config.yaml
n_layer: 18
d_model: 192
n_experts: 64
experts_per_token: 3
d_expert: 48
d_shared_expert: 0
activation: "swiglu"
moe_layers: [0, 1, 2, 3, 4, 5, 6, 7, 8, 9, 10, 11, 12, 13, 14, 15, 16, 17]
router_score: "softmax"
normalize_top_k: true
routed_scale: 1.5
balance_loss: 0.00045
balance_bias: true
router_noise: 0.1
init_std_router: 0.0112
lr_router: 0.0032
vocab_size: 13750
norm: "rmsnorm"
norm_eps: 1e-06
tie_embeddings: false
optimizer: "muon_variant"
lr: 0.00207
beta1: 0.9
grad_clip: 1.0
batch_tokens: 65536
seq_len: 256
train_tokens: 433100000
steps: 6609
dataset: "wikipedia_en"
Below are experts of layer 9 (counted from 0) of a mixture-of-experts language model. Rows are named router (the router's row for the expert), gate (a neuron's input weights, with its number), up (a neuron's input weights, with its number) and show model dimensions 0-191. Each number is 128 + 32 x the weight over its row's rms, rounded and kept within 0 to 255. Numbers have three digits each.
After each expert's rows: a language model's description of what the expert responds to. This comes from a sample of Wikipedia text that the model never trained on.

# expert 58
router:117149097139122142117150181071134080130129143184138128092092152073166131146130134143165144171176151151113134090127100174164076121123095151122099055073083182130123196091115137055100127144157134146091073121109106147126116101140180077123148142171089130097091137095190165072133191089103115054158097114073129123121093196165115139107104132060137172099107114087127134065145134114151127136144172187082210127080074166114102105120116141131193123127097118138115138115129121071175171110130133141103115145148100110137115110111089128152146139131124092156193193100140067143125104160133141152
gate2:122139184109149194121122197161118150106121102118111153180068192118136174144143133118067173154099112093119088117109171097164172165162175110152085135086121106147130148132156148123146176169143129165166179178147093157159151054146142165165148145150105160137161223158144154123142123138129113116146128192149133117155171098100199120109119124104146122086116085155130148095183137122105114168138161180182114091159148151145126169066176087090160151141094162162123062115078132103120120207088158139086093155153193100140142118123139156103130095135096172111161138132091145119091093157127176167
up2:095168138186170131115115135143174139123127136183117134167138075193132172164120108078138078057156092092118164147171239153112134108078148099133119110154094138072154135121124121155139089151168147119107139083157136120088137133137118160138170108121164061077144122135167166071103111126154101142121149146094081149128109180126140124086127144162090093146082116096114091111175102125213119095088160077078117129115083070195156113112096181082159142148127115115137110167088122154142122124163124151090145085122120099142155145083158144117123111156148204118143107127093077138142122080096128227
gate3:146108123133181152047053090093146105193124160143086078108159127115156123101151121098142116118103159127192114145140137070145068105140099175145104121118116232123105171130073094133132107129133073117087142137115141096104153098200128119138106130154133109122156132161155157134173114058097164116197084136080139127147152146098132155081167077129139125164146075104098134116147151145129132089126140121143146154147174113082087116157108190152130130105157124154127185111104197080155139143130146135174060147128195144106195104095129088112116097130109107148153165102089070162103139090117181195
up3:133137090147133094085132136181106160134136117140136128092099119081133134134177133127193129160160075081138121159122118108171139137170130123146160095120111126080135136117115145144168105143129181119106112182178161048158135156104122093163130102143126168118116142096105134172075224147051149104150124095120126225074143158156095152105144107117088140113109127078101132152125165123129150126117153205169163140133143111169143088119135144095183138073088121118093189174184198095108103130050142081162109195100078142107099103106130154138195110106099134103111209116130105114152138131173146168
Description: Single capitals and capital pairs inside acronyms, call signs and codes, such as KJLT, GWR, SNES, PLDM, ARC.

# expert 63
router:163108090131113037162050103168157186146194125149092146138121162107153106108128113104133084120121138156121088114194101094144085166117088187138086135151217104110114132110099101111119085111146080119129143101161089107113111137157086109141130112152095133127197113128136150126152099068093092146095164160133170077114096122103176109112176132087127110092142135096098107094117131142165166122150127133087138078114133132081128123163109131145126134151163192111132069112120150108164143119132079191105120125133095159149106155163089144204117120180069163120156119100165132161074176105087036201
gate1:180128210193148079115135165078154144160171159206102152142107149125173115139164150154129146196117139115109127102189155088146147078149154096069133091077148161149161103124143101154138129088145102180097111057083079111134135141147089151153158156142134099045146078172128124120082066070100058121128162145133054132138135121111136133143117070073147096110122116174077121128125126171170121097081141103117150103101132147125125119170119124161123157189131105182185090157160151134124128122130184095133168153127126104118138094114111094132155168099149156108109144089110065176144165085145102163
up1:128146128201139097171098167120124124091151106100126080118138105173071090130160143165123108121175104132139171173170090118151120134144158102121118118171145152130097103153129126160113142128130158101118172159154089127143110180179112169118100151207101183131094139138103131119128132106079108141217106125129200073070145153149157170081182070141117140088124172073115138188103087097062112094159089153108112096128091156154155206201146128114128118076105173137138150117185196087070133168092105080102131078118115105165131135137131118131130099139120093137090152062129148172177137144155100134
gate2:109072145117131178136135059140149080112029120105174121137127105148109119152137117110110174179137167141105190096159095205181121123055121084110162086098152143124147175106206144154124105123167140127122162189133162156091096140153130089070170104113102118057113114133131122096114174098143124131125112108149100114145178117136139121130161131164144132087153066059102145141184107136137143119137182163152125165129110068115132165119090121104139156126132134114128099163151137151172111183083116131071090164140147140167122128139145169091083158110113188160085168095138082145053062159143126069
up2:087167080149069131163111123143111133141159176135065138134101138122143163137141109160124160161183188092129144109123117142129131134189097172126057193152106107099119124116157130108150152164109099159137131158165107144118082136113126132106121058132109132145198147093165126116109118107050118110158118126135108122120114163162202122105159225169134147159159096148173129145111115101136150215183064186081172106144147127106174176117185148073207128152140110127078117155226112198170101104105142113128155108074091121116121130120150159152067135088108150128117133130131127129138099150103122111
Description: Number words and quantifiers like two, several, many, all, plus the counted noun that follows a number, such as people, goals.

# expert 37
router:156097116095164134123093111118140102103148116087133045113103162145128124025140118150149126131177165118090144171174110201158172120149123165077121147155136102095119087142116140137142141166138134100074103131129173102097090134148091166080104127115167113107130101135188150160100127041148174098189163067109122156116191123103095158146158107141127084161191119094100075130072169098105153155136101094136182125141123154199094115123114101152170130111143113095118089156125153100188096138096151130144169142087124077180155043178120079132158151121115134112046099152117151119134100111092127128
gate1:077143233146116097088131103077115168123091067083114144163119113148126141165116142138076140146096102083142097153134077056158127204112074142125089122078180153142110150093122165121064147072172193161150210174113176101105138094175144134168190131137143128163120093114137113081138119082137128112114134130085177136124180165176187150137133146127159087108098140125170141086125087137104141125078154090117160171099116165115137152149109106126166109136096085137185160132107158124116154155135089142126108184117143167126102186120149121151126113073129130105144158107074105158066070105115111111
up1:124159142094132144114122164101117105123172101144137101098174128124145106102171168160128135219175182119127126096146135128136140170072139081102160151074159127216079122169146174083140137145105162151169156136168101154144157085176225164085138157062083139103153118153218116136137107167105125079166120154136075166109143146135125076105137126167139147169139106091114131152131191117129147140123144119110205141090060090127139083139131105141105147109111129141124131067140141144136117144173118142141085107118157158203130088173184159168096132167140151169119168143085079139131151080122137067
gate2:134146074107129191142105176185158127108178173167162189099191127124157165186160176123125113166098162135110083089166174140083111155094139107114149133140149153112129104120093095081125141068101169184085100114142172106171102075146069108174173152121101116171104095110072121196131089117137143136172073141084149119162133184159105155166149116136128102067124123099148182125142112143135116127106168099127176127146077147119111130148146145092134142101146099109097160159065132144088103152136066138147119109152136158194096087115158148121116113144081215086122116200108108086114150093106080154
up2:094088071089147140076066098129119121139078137130102109134148145175117100146159174112160093071069163105113137125103082114097126164100114140164124137095147147102147151082131095099109088115155123061134162156120157149188200149073067129128161107064149170072097188117060158134124120053096160167147123154098148110130122117122094114170082150130131126127107127147148098164136144198113132105097124108105142169082161148107144160122180156109103179115093068122084134140067133131103073107087137087114116092138137152164145134025122176164151177134127150087168169167142171129112180114131125101
Description: First piece after a line break or opening quote or bracket, mostly wiki headings like ==History, ===Aviation, and "R.

# expert 25
router:184188117110100139121144158112124145122114115136136121159145085083116075150097097104076084104159096136150099140192136107153084147144132109182159112129081149139095110126166118162115150192092087172180173122156114160178173118191133171141061137106089107105150184105155106126153121113128101248131114123156144069095129117182073151127153129130068164157134166174085114087144123161147167130159162165172095098170171087089098128117176147106109120134102162136145114117118167139076145113101157126129107166085163126123124194083099138184153102158146111174089144181133112093161189126167138098
gate1:110085125120136178131180142151188182175118166166145118080077109101085121111106112185083132172080104110175123136112153041098124114083139163149148071125148163134154136112129132156163079142123090116126153102118102119172135138136101133115156094175170099160128110079130124128125091083193124109068148078086068072105105142112113154141157154091122163210079180182099150121099142122140149111130119126094066129105153142098124158129129101176172126113125106132205101182191139132082119052119064123193149146152163127092093162183104122182113171132127110166154145097111131149163142145138138129
up1:096131129122106166092128167024086149171119078087097129133135145157174150130140108125119110148105102085069135137095130094134103135126154115093157106100109172146143116082066143175158120092146156073199114177077110135127172157112115119053119075095115151162060152148189096116110105116109145157094152139133102093099149138122130115140121063133092129037104141132132158123127164147075149161158100140170123065125142136088175124113150135118115181084108095094145066125144190088118170156137081090127128102112189158122137156109203078144140203139146186123108121161107147165144147131139181132
gate2:143132161089059110079125143166110091137132079109153154145081097107153106168091162140156152128099119123124097119109084136182194088182145129129153079088116160120147113127164052154099088137105126162142172135144137112132125103188120147140078107103108100176168098124136123162112082127142108161183156095182146135034164184163134109199155094166123173099132171128162120088080102132112053075153095167136092133162135107117040140153107132099141144134120095118114148162125140140158065139125060154130166093112125155174105120099110113124165158139079138165112100081143154126165179076176136074
up2:128105107125119089129110134162191151175102097109150128139100168140096168088128146125136144091124172133110146123135182144167086117173139172096106062085112088158146193092151090154128147149111094146063202098138177118116162115153125097116166141174090095165130096090061117158110167094106081178109089158087083140167110143168099147092195112117132143140168076104172112094129123142118142140149137110074161118132138083183057117113123143131104115037151137148100114153148144138097116064082116114135080128153100104172141111076142149050141138075111146169105113049084096162129085139158090117
Description: Place-name endings and club-name words in sports tables and results, such as -shire, -ington, -ford, Newcastle United, League.

# expert 10
router:139089198113105062131147141134147128140192166123111107087128155130085173151131035165109077122158139135114129130153114132112170156159147145031106167133138103080115123123105129194137178129091143079132128198136098054130108134160113115167048152121061144113169069112102088150139126102120145145096133118090093137140103109117169201143132095105125146113104133090100147112135041162113154065133075151151160190122122118079168151113168125159086105067117198093110113120128118158113085127118124143135106107120128169101098090154107169150108112105131152078133103105191102114128115160114072155
gate1:191132123137172169084131106145206125057085098148137131142094118112152101176092103149161131103162112125055131104172143165152139179134200147142140112153107074129171124176140170101126179135170119145124185085121115124142102086119109158125060111149114135138149116146067147069116143129159225120181127129120152163144159167189126118153148139134129110089112132214115150132144104116092139098066073150091165172083134176116148166125134110079105074139085121099082154161119099123110155140109078114173168185139169147151068101112133167142132104077158162093134123122182156083106103133120110132
up1:103064135174153128130125158105190116194154148159132222130138099096124129150077113121156103123107126132147135106144132163120077140159139090152100147170112193179139117129136143148115170178134111108168092110109138162113194157090120098109124108150148148117181103099108163107127129108255079085121170068133153136110131144173096099174178144139099162105158152164107149116106173076149110088156107119147174101132053143105175110125128097130156150100181156067134094086104050109175151174116090111088182098133104164074114123189156119107108119108117163131133131121176150132108169154136146092
gate2:132162147139094207157129104121134171142177128105178085149158131144093115100146116154085101177171179217148164148135175054036142144102110135141082125120114152096099121151063111110189155109173143135120075139093089184146144138104108132146122104112130099192164070113129180129106141108166117155118144177195117087139118131111156193127136109142095145149131136132104156097115130143117177143091183128137083100105190114113115115150127167110128189063110142135129129167228178180143124127140132090168140124099158167133138122083114193111154144145101147097128136118143162122119143141064078093
up2:123161097045146140120109114183111128112102135098098099125151187154133129178086126130122136110069151155115138074158184133131076121170155096130160122103173166103069120115164094161154064109161148102131144198150095114109158053057057141115097104072122135166104162121133131140120100123135166123155153122120163078087122094144111147196105154156104152118109142127089131101122175150146148162155112104135101133096130105124089091115078136164115181130096132151160100158163109188139158072124043127137142167138092127104185097088139191133131135124096112193126205132117049147124121181086096119
Description: Inflectional and derivational endings such as -ed, -ing, -ions, -ised, plus whole past participles like used, developed, often after was or be.

# expert 29
router:062122163142101121089151096145162108136124063130064053096070075072161165154130129167118122068133085112082142096154121079166134072147092124087121100135165119108096121143129111105099174077109159133159076137078138116078108146132126119141068130200112089129086107103072148065131143152149200139137078160115164131120176147079111135159149101155145175112110126150135108169085071134143088101149133116110108132130171134127152112109111127129138102095153111140110121075110078121138142084107146110072165118140117125076120128134126065167150173156083224072180158142145154089090119155158177136
gate0:143105172109118151138224129137125159086131153077099186154151183113075181112174066097072156168137113184119064100118165106155146105124120100094136110132120116106167112149109156116165110100105192115141078127142143143079123112119154164139117154166138133123092089117112120128185064151120138078131125168129201174163114189128110149138091126087136146119127153106119104106091129139188076108100119181179136184123111197127068141131122106151095151101103139098074154123144078155153098150116139104140140153158116160159189066171121105090127100107199096104148135147143134086048119162150148186
up0:090167102096176183154148105120120121148133111094068112129090155190126115135215167193133069119177115124064127129134135117165195128210137160135092116146189099074157160165131130172119131118068156169121173174107147168134135130135113136084120165115124118116195101123119152130066108140155140133135110139173166145118059123112061140123141082138128123135117110129161139094143073114147074166126108147096142132119160130141084129122125154096039045118149174117127125118181125150120074090090163124103113104129129073133131129162086101102141081053078073136089109123122095100123170137125082127
gate1:108164138114102168096093105107156031123109126124118117081130165159132110117105123158139155107168110114140078093106109126137113094142080134110144129158133116141179099138080069162162133142073208142114156113116106109134095163231062135179132157146133107116178131090089146136113133131071104126118180058142170160119118156106129107116121144181121147097101129141128095127076129194116132118110187130115058115095159112138132136161084097086163161109111134077123174139050139098096159090113147137158185206155109183159124099213077155132119157178098155088108155120160171101134148116125122152
up1:092133126128135165147097140139170126095052132149114133167207131164062212110094064124104170154154096104147098071136143151115082139133110170139118123134099162210170068113127139106154124067137096118158147171136173118191125145108160147068075154106106171150108094124148172127098078173112148180159149090137130141166150139187148107158072152209158119168136136127102120111080180103077143131106135150104088164100175120103087106056084161087132140133183082125120115134098143176173121172165126111150134141197082122110083110113144166143125158120119136137123109178148129117128130111166111120
Description: Word pieces inside technical or general vocabulary, such as detection, scientist, conceptions, plus quotation marks and science nouns like gas, energy, coin.

# expert 22
router:097122117172080144175129131099073179160094156155164067143107062159120114075143187154081137109114105167123123157189161124138104128138119081108108156154201096087125113088109141117105167154075124128120106111098148067118143076059161177128159162141088128107111115164151105113118143157129150085123068188142139132086143195049090160146162111149051102196099154103173108113115139111097093142114079139137131086194163158192194112139150157179113097164113136161156129148144155083155173166149144102088135088112136181153151126125089144122164077112136107138135159090131155148151153137132124116
gate0:137203095113132149166089160100062145134126140115122097123120071103058123098133134110145101151119123091057116058101111132148141151073183164117107151205136174129086127199131138140155139132116145078094157119136136179109112107117115111167126075133100148147181155106116123167102149100181073152120119104085134161148104113126151135125146163136154088140127101133189135139119103137127122158154112045163197162171146130118135136116153088144100104124049111122152108073079155170161121141083136170098087085210057113113084112161172136133105118171137048135156107134089183146101133074148131115
up0:157143132112110109148095123061120157150183138140143132154164206123075144169159154099104188117103161132113140085138092088149159196136192136125111160166132113134106128193120162069148182124140106122119068145105139064128105083130110123174147140149101119128131115110138126107207064148098054122136108111082150044125141110147109107204055112129127170131125116087194103091150115120161155145117089139107107064124146158119126146048194163106130131096141097110110122131166150107180144108088091137118059121133089128163126065208127158120127120157104102130150097147161145146132135093117159151
gate1:139186108130157120119071101160102153139076087140165156132146148130121140153137159114116171112143133109163130105079135130202065062102098135147130152120118146102194113178118084196142100078162130136067175162136154097128116112099183123077044147191178119110138085104109125112106092081101157166153072088153112137144111085135142184065093129142168100124099177118142159098134163131133095099094174150131138117079100135156166120149102141130180114100081079125141123068100123130098152165162066028141113126098134142086110140110113118161149112105102117219120132131064133152139155142160133129
up1:148163190135133154140105117092105154130114145104142075115090131165200127172155178172137147184104140143143067130101138097129106095104125119169108078168075137143154073111068127072098134122133153193123122113182084140085141143135128180131094187173131133103071092127109129082135146101122138130132095168134074110146075123130107093109184095123148110135159186099166166156148154158110099144098138156054145178119118156170168135088134152144114081146121127142118128171127133026152179108114088142144133145105177135092088196114143162159139083118041162104149154168070180109135132165162116142
Description: Line-break tokens ending table rows, headings, list items and sentences, especially after a trailing | or = heading.

# expert 36
router:179095130134139131105132055137067156140125168172090110144130086077124159166165110123155092091127172179095046125077112087153126067118187096109122159089133129136179106177121149159152096092106130134132102124133127102085080165118143154153069166172105091166138086142119143141185069087117143078146150158179104100112120107103120099149150112132144076068141156100116151175079095113156166164171166096164176148140104137170141131153153091164143098150143112133114134094056137129158164106160167137147182128086157120058174108144192091090076119096086165157135084121133110115086150145086145157
gate2:146124144132110144119083157151096144123178130182142207131098084138101136180159097129094157111130090131127059161102110106213118191194112125111151104144118078145177100121129096114109126130087159123132166125157127101086086137101195124128072127145179135051120093134078094115064131120109137151180090138142182161198131106105152167129096127135068104119086205116148101128140174099155130134148115164127165064133133137132103160111089143125157101118177101157135124128069120140114158149147171137168147139126201118114083129146117120087127102115062116138154085150165124127197171087172202156
up2:162110133137144173157090167154051142152063077087134124118175125162144173091128187215142130117167135158163136179114071087154105073112161172167155111116163133181169161102191116076103142121143078095078113198132147175069098113114141134095059123158131108115099138146108127137113134120135130198166096143108091158137101113123201107108094135133105100168111127107181111089180150114184088149066105126068154183092123120201138101119147113102136186147076116130119107125152097129118139136146129135092092119084132102151084175104161126152175116137109094111105116071125118100138157124145149151
gate3:144145130089090156089111120068088147193162127089128152073143141140084136156124084148113120099162179112091133105136117126117147104133164121113152138095162136080107180124105133183174057161113173106124111175141126189116153143135182132088178128148155057149099126112136178142137114128170134113121116112104138118126105147099120153122056124127145097105102081109194157103125138211131123127096123156091090068078161133112016134148160101094183099114142078150127160157100081144124114167176136088155094182117156118132107120141140153101106141082102111223142157135129162145148082094179141205
up3:161162109146093160135090179079135092201170150172118082085150137128151106068170108149113132097155161134161146120196175126157129147093108110096118173127082109099140175112112167172140069153150110132168054130119077111141132099074109140121163149111172128106096161142091126088117137142146080127075172139150204170173176112100116117165141157128112144124125054129241153132117176167078103138126140088099135113110096157150120086116102135138141142139159167167075120069096111104094146194134129094123100123158094132170104137126100133097113169114124155083107175113075156104161079145162085154
Description: Adjectives, nouns and function words in physical descriptions, especially species and plant descriptions, e.g. yellowish, slightly, layer, on a pedicel.

# expert 50
router:211147180150128091160190164101134159112125062083099107124118135139126140111121135088163118108122164126147135180079175117108142112157165117142190162151113125128167123186128099123097126122143169096100197129121155106179155174172119102105205178148145165096144120137155155098150175148112126166122165039098129090128094180159142107143097143067101148072164131165143136124151128131141125170096151046103163109125133112201121148075117128126140124136160100149182113139106115130172074113114144116150116151193174129104116116165102112048130120167133085125132051161087175134108122161086178168
gate0:111092166087096096078150102122156101071152137096109130161117104040088153098148089146134120128173174125139092159117131150179162175084141146145099166097100124162066160155063146135123134172129101085184176082166180082127120168131113110155150170103143120181171121036109129167138166073128100156164107094122133162187061128135101152161150130142160140162152171097128143158177124112173101134086142128131192081117059138118097148143127121112097116109128120103110131154147094138145078118194148093169114174116166080075078141173100162098123114151131078146129116156102087110172107102140108165
up0:121102108131197133144125189156102159145067165128143093195199158166178179134152144134121106128154124098082126201143133081137157156112080136113107123229097092109105142120122059146181166167141112140069083111080121126130100157105111102166141106134125147142211116189091114094100134146137133117140128102072122136160126184125143168139138164121123162102099115124140098167113074191128164093149136140155087114156221141117086140156110167131114080074105153132144154159176097145060173106140128149131126130121118141160129130151097119130106129193052177176140118130100153103131161098141167102
gate1:167151128147129170141058197140166113082121077093105132105114087117095108150183168175138155144129129154073137122164152137092132060108194125164122131180073123184174119162197113157091122091189150140162099125113150105095121118167119135150130101093105111083152101158138204115086121130075186128120119164099056128088126102136066193141128130136157089125121104140100118088069144136096139122087154054142088135152129122162112059115151125144167114145077145096125086194097099105139124106163118109126090145140147084137177107163146147141138150089126173151066137103119129054184141107116131110
up1:143216123152150099092122105122156091104120108083100135110128108159167181157080197104119140123166114134092081153116094096159169120105146054096164142081102126096161137085106170163127103145158097127120151168144093123088148144101087193118141138112113149107155155106154169105162105116184119130169112182208129102135164103108144083106185144132164122155192131174134116088135134096114147161185135109192141120095103159086137131128158110100109179079127084119176090104116133148078163191124207112116086110157146129141173201071110120110131102145129065158178157096154122137123094114181125170
Description: First pieces of proper names, often German or other European, such as Hit-ler, Einst-ür-zende, von, El, Star Tre-k.

# expert 47
router:205185128145097097165130132157112131134190105148169101128106131113106111131164116123112112079096068134103157103188140111140157105183134197135098133176132135136109134115095088160129173110166124140102045130158104140167135105192118113165124124132103177172165099140063162177107149161146085154127110154164098110085085175112117082152135112163156125173114093163115096157067122141132154127117112153118141110171114099126147121116197164097136090128185145043151095163148080154157147105186185173168145128168143118087152129151144125122117074235134126163123098190082094120143151159117160104
gate1:135146150077099105149070145120167148088122092111168089122115105087084156130166086137151118116140073122102106139114107097161184192157052142135188113169139156147118153082118107101130166124113147112137114092117154136130114157131141071139100084082106163172116113136150152132147130154138119142099175145166063159066174074144195138127074116148144140188183146102205124090096126118147148217101121105161191175103160164078150162097125132124132108111089143115135148141100106113097172139088117130104174142100185132115135152085125092117145075123070184087169093193154159174098098105170160132
up1:137109086117182120143125112182114135085114145136115130167082085128115119199137127142138117109142147193130129165142129096142119162148141179118139168151120132124126089117146128107169117119131150088026144146081155097160131019087114104133130177120057144090109110117132104116150062050181123109108138126124121137125157144147131073147145121108175141138156114118123149100044167145137115127066148139158161089138119142125074134148134115111102115157093115118118096123144126102152081209109125144177105156115194120149163073207105168157087143152138132163204122128122191069199161136171161173
gate2:137168139110080106153133068083174134102105086132112051149129086107158170170101139176155159141064121123098079111084132064098161133135146108135164091094157233197085124119170107155128097159189159128145130120122144170123111175115162102158176121104149202139072126123129140102138150162182138134110123133134133170121131094174136137160107121127118155144157117182110132149146135136151169138147143144175108188145069133120095127147189139128164097125175104111154152150094109149119063087122143120091100125141096111133188151056090177148072128112133155146156136161131134146212106114221107129
up2:130139125128090179165172128102127165116109082142105105149189085146165152130246125146151120133113099100102167104167152172100137137113158166113161123088111129125196116137105155160100083107103182124104105116178105172099098127093112132117126152140104112145063096127169114185111104105082097121152097071153094135130091147118144078139062100140094193148175139139158163118141156134198184094114038135121123136169152176160104131126129181156099146121175096119179107165107149126088134085143175101154133093149142118092144131140090129120122180111165088131137136142152108223087132156169187177
Description: Subject pronouns he, she, it, they and him, mostly in biographies and plot summaries, plus kinship words like brother, daughter, grandparents.

# expert 52
router:046114104146099071126130067167135091120101159176131162123072113178103123156140136167139172192099123142077103100125154180101110158124096106102095131114191135151116101186154174110119139110117111169123135077179142103082143156118150131130083172142112074114102154088142074153214099160136156110176127170139117192123131144167098155149141118136081129096112154081149110124149061124072082174170138101151118104153108140168107118106079121092075157124107103144101160118063185108133145126156131179096148124136101040193147085105124127087153141100112184132127165094146132137081120106145078152
gate0:132145132066093135100132134215118126129076069069158151107153039122095151105164122041138086102097107112144082097139092061114141083179131091092116107135104094100137099115174118103178171128170099127172164107171119117159081168126140179168116102119125120098214162209156112134144145118079096068131095145151124106128074131154155104156154078144102103099129174149130140127172074113128129134140129111136132095160156132124133105110128130106107087103110086166134132121192158142115102139134094132115122144130109197163149161171184054165139118133112153176188138171147102149158132110152182140
up0:089140141161119133120131099147154058096165155202139158099149116143167161145128117094123131119162156171064152129101152080092095188109060055154139143112140097139142136084069111166099111122189137133114158167157099115150146164096172073171144157107162163075131099128080126119149120080143137149118102141094177150140119126151120109144090134086137110110138143166136078127178151142161131160144126073104187146124161114124114095126161138132069148176170187060129149117126099177133104165148125135165058169055095103142074127150150089117107084189057128095204163190110166128102138130133107143
gate1:168088137123167149107120103150164171197182130124144065122078137139063117063119089067093143193064197089121116110149097113117116188158083124162076156082178101100123137102155147127194108141138077139104095120135114135153085090110138084107192166086160130117155137162155108086143088155126110133181176149147127177101162110127129098128182114102053131147091125096134132101095135099097144198143055105196105130149081103111115092173112085178118161106176104145154071157144142115095131151146130107133176119121131166135094119094160077117115131107140126102090108113139100089114102175142136129
up1:152077114042078141079101173127197103142116107168137106163134082156170131112117127215085162098123156142147100072187160138129120100140109161113109127143120107119059146127116148101121161159120107159095102137104147169081138128158160114133153122091109119062106131102135120140109118136124152109161106156146133121105113143092099110138108159144114078111161142082144150091123089106106126126139104104111172118119130167148126090079141171192154213095072163125133087128122139144095130186105154192058209166161093141121107033127157160098149123195135103154097038123112126135093120111073090105
Description: Structural tokens of tables and infoboxes: |---| separator rows, " = " headings, coordinate degree marks, Preceded by, population, Chart, km.

# expert 27
router:145082126127104168107173131114095108104104132172103130124161153091128111114138119131144146119114140156176113130168161169127111073115098183117124123099073091165109134099090169098166089171080101164160102114099195144144085179125106082067078161120128100130069040157137195078119105108160163097142120121137107073107153141138206127126181090137087129117118135099120148098105124116153161182103111170142073115148143179189109081146085156120117155104115128138124158118109089148153080125101118159108155160090116089145127101129081153172018106138119149091066170136196092166114135096083168125
gate1:143110168127138123165132152121114170120087131143145122175142100062097140191139071177171141120148158162161165116186116119092143116137143116101181061095148131161126147123196091209134093119151127122171110159098137126063103162102079144130211070117120183129160124174118130125149172156086112106107157130124163125153137138122177108138153130115114126173107101088128107145152102142121151135160125170112065125096127128173087159133121098132153187102182165179113124102160132092071108101041134083108189183151115098099125132097173104141124170124150181124149168140176039183105120088134123086
up1:187184188085098157090078136146054145121116160078113157103077101149126136113119168138098144124124102171129133133084125115087073110166128147183154150163143098116165114127098095110160125092084162150159182092135057135121114166090082133123094150162165075097122148073164155186154117145081084100107132170157142164136118067100145098055112148116124099128172116160115164164070146128138136106126070179169145162159099128138099121157172118152107098110107134062098143146135179137110117061162091195106158165129161134087108148110137140191129131148140101205162118178113118135183083123114108147
gate2:157107090158141105167120144132118153151089108169148137109171164151173146127159121187117183106083149089141155127137137116152113173167066097147163130142110127137084147190104152106138081153143150088114146158126161149174127147137161142136127112095058165144153144075166075138152205081110077081094203086085102209126171072125145098141101142125094096094130128161147104123137104085113173167081189087106120143186068140102128138137137116135130118119150146135127122133192169158153149217156103060101127169115132126097144117120133061093130103080119107150103098124051101129137082171126133076
up2:058093174210103128148155159168110159138103170116128100115098160134141155153178144134126110131082169181110125160133115107139069108144124123143115137144100109145109109108023083134120137103072115121107177117157067130115133143150189143119093150144130123110181108131159128115227133079130087126148117159131150108161087103189159129180181155104158140119103137115082130095119094118124061143173124195143092061103149147172134157103079127143106116137064175113185108158116079114104125174149100125086104144155199132084057114116095173126094137118128102146129093127088160104160101184141164153
Description: Slashes and dashes joining paired titles or URLs, as in News/Talk and https://, plus word-initial prefixes like dis, un, inter.

# expert 55
router:133197117128102106107097103122159147114138134123128104183160141113188138115095068154176151143079114103118156144158162143176142116117132159093147109114110096105093134069153177144087142141094173141108088091120106113065100120090135100060092146084115165085139093145172155110197149203153205111205107093165104128165182124111178131144130177104145132084172158111110167173113178125109166152111176119176127102169096127081152133124159127146167132170105102091050152116146121146089153097120158136086146162130164105144127145135108132120125117132070177037147135180134110134091086111186169111
gate1:169161159162118119106067104123142073129095116136179127083122121119133156103132145205089098122186095132128182092173132120157084108153121031146132114105119114129188087145153142087161156164129090110164096169153118058167137163141116111213129079127155125110148125064087165180129125168097105179117127096136127079145114149136141193090150130133127100105125198146094115119131085017176134090161148106155099114146108128175142087138146127121123130123139157167138164138084105075122091090155091154125174123153190142141170165144125175166093176110124087102086118117139131147125092090175102115
up1:175158169151103122071158147157096182114138115102118144122104040212124130145149077101118102083115133145106144131108109130135134133129226129163135078120120099106156145138125112175103198150121088050149150102158085106114170109151207164155130099108103115129119136157149119135169110095166191133074107053117141124115062113106107171152129091142103212094124118122123129121173119128111081104099155087151127144123089142086125130141158134109107108165082078151162136079101123144144195141152102144119106139164160106088124117164105133137053078107137105145153080071194167071172127116128145126
gate2:080129123066142070115152094133115165133175112189123087138091105070112146126121133132110165183141166143120065127106142054152112179126135158081121149147155090208091125091107117135118165123120130155136086117090127106164165131092113138125123180096119084117195113135136062213170076175064115114172111111120138211146118145147118112100112125177115123137175156145126103155090116179127169138170111104154114114142109102144156160114179166124132119137102100137146198119115156158140124080093142105133089176059101157144124071151202151146178142077131127133080136105117166145159113055133117177
up2:101124142115148107102105197196114102099111061170118102118144084070145108108074089152128100165116126091143151182131095154164128191147144056106133146119146155094182157123052125124112124128095116104136153148080209180110117128083170136142149197183106109122152129144135161098163188098129141182140129164151124119179133145125084128130134142153129093124115073123085189139170077166096135123092106120166099143139088117174114143105148131094090110146172121139137114175138118124118157115094133005134174101095125128097076130144098108133133081097155140161046080122176115096092140114109098153
Description: Word pieces like al, ov, Mal, Cal, Gal inside technical or proper words, such as halogenated, calculus, Palestine, mammals.

# expert 18
router:123121145193158109135093138104124125128071127118110124138163107116115193139107105095157107128129129166160164094140075138129116184097105130184129102086088116052189094086132126104093141110150149151094180168110142157134134123121136138137120116091149097205105153107159093182145167118151159142110145155116111173106110114164063103111082173037104125179126158131132091156183109107118133154104146147163120080127133145144133179173164090057109128143110114175119167143209148103132100165117013105141112106078135137196107119121172110091105079088090161196087115157124147095162111087143118119
gate0:168135096143144152141203131142146199154106096119136091102102112137132111153099175052096128154198206154213171130134113116109163145150178164113119114148110140109142169123112059110112147092153138135176143135110130096174103164110162132155146144109149137142106159120071149096135148152097159148154136123159116157114117137137138119166117123128109086051076107159083143143110087140141114161191168065106043147148145114098113184167127180161133132081146120106138072102100139131090162086135050079188156127050188123087161096121092153151140157075099160091131140142118131086114100112164125150
up0:070136138134141094157109101143156114120112143162140096097156181134201102049117212150132134117131089072090150119133193058161111159099094159114122116131131127159109101127170076156158116129171066164152184137060116161097145118127148127155205040122106098115138161164121076113135145180107139108136145106103122129086083076137167117131137145114157141116173155124156112136135152167141161191103168136112089129115188074126129150116115130140109160113152088150111127161097120092107088124132113136184124135070141085144067161092118161133222162188113169167103143111091163135150190096147133123
gate1:113110130153176152123201150096138083133197083083202155102163141109138164128105167070120180086119153108108086086180156151148107081123106124113154124117146164114099125062073133116144093128105155145136119171164160120143080123156085136137131128132119150125097129162143165182133110132046159137144142170099108134201131101114110112158112114094068231152085150113077152156131129063172138109166132134173115119167101116156137138170109111173163158087146107173134121132139212120105179117103111153134157123103166055158134082147106113091124132155173176156111191129174101113078102109131101128
up1:091173108122096066117163176145076180084154113164103160097143122117138116134132143134191107092167206119175139126104179149140124111128156122087172117146131165115128114127126110103118156148152175117047134092117118070176142106072166088133062134112128141151108151079121155137140067118123117124079126133104141069135152035083170084116104094174129104052197115178172144147148121072123157104104108116097140079151116148134126066110124128090135121104077140138147103071132146159104103155072129077089105109131129146088171119110182083155080137155123102152090207165105143108094110146133156141
Description: Coordinate second marks (″N, ″W), infobox field labels like Clade: or Density:, the after in, and word pieces such as l in Arlington.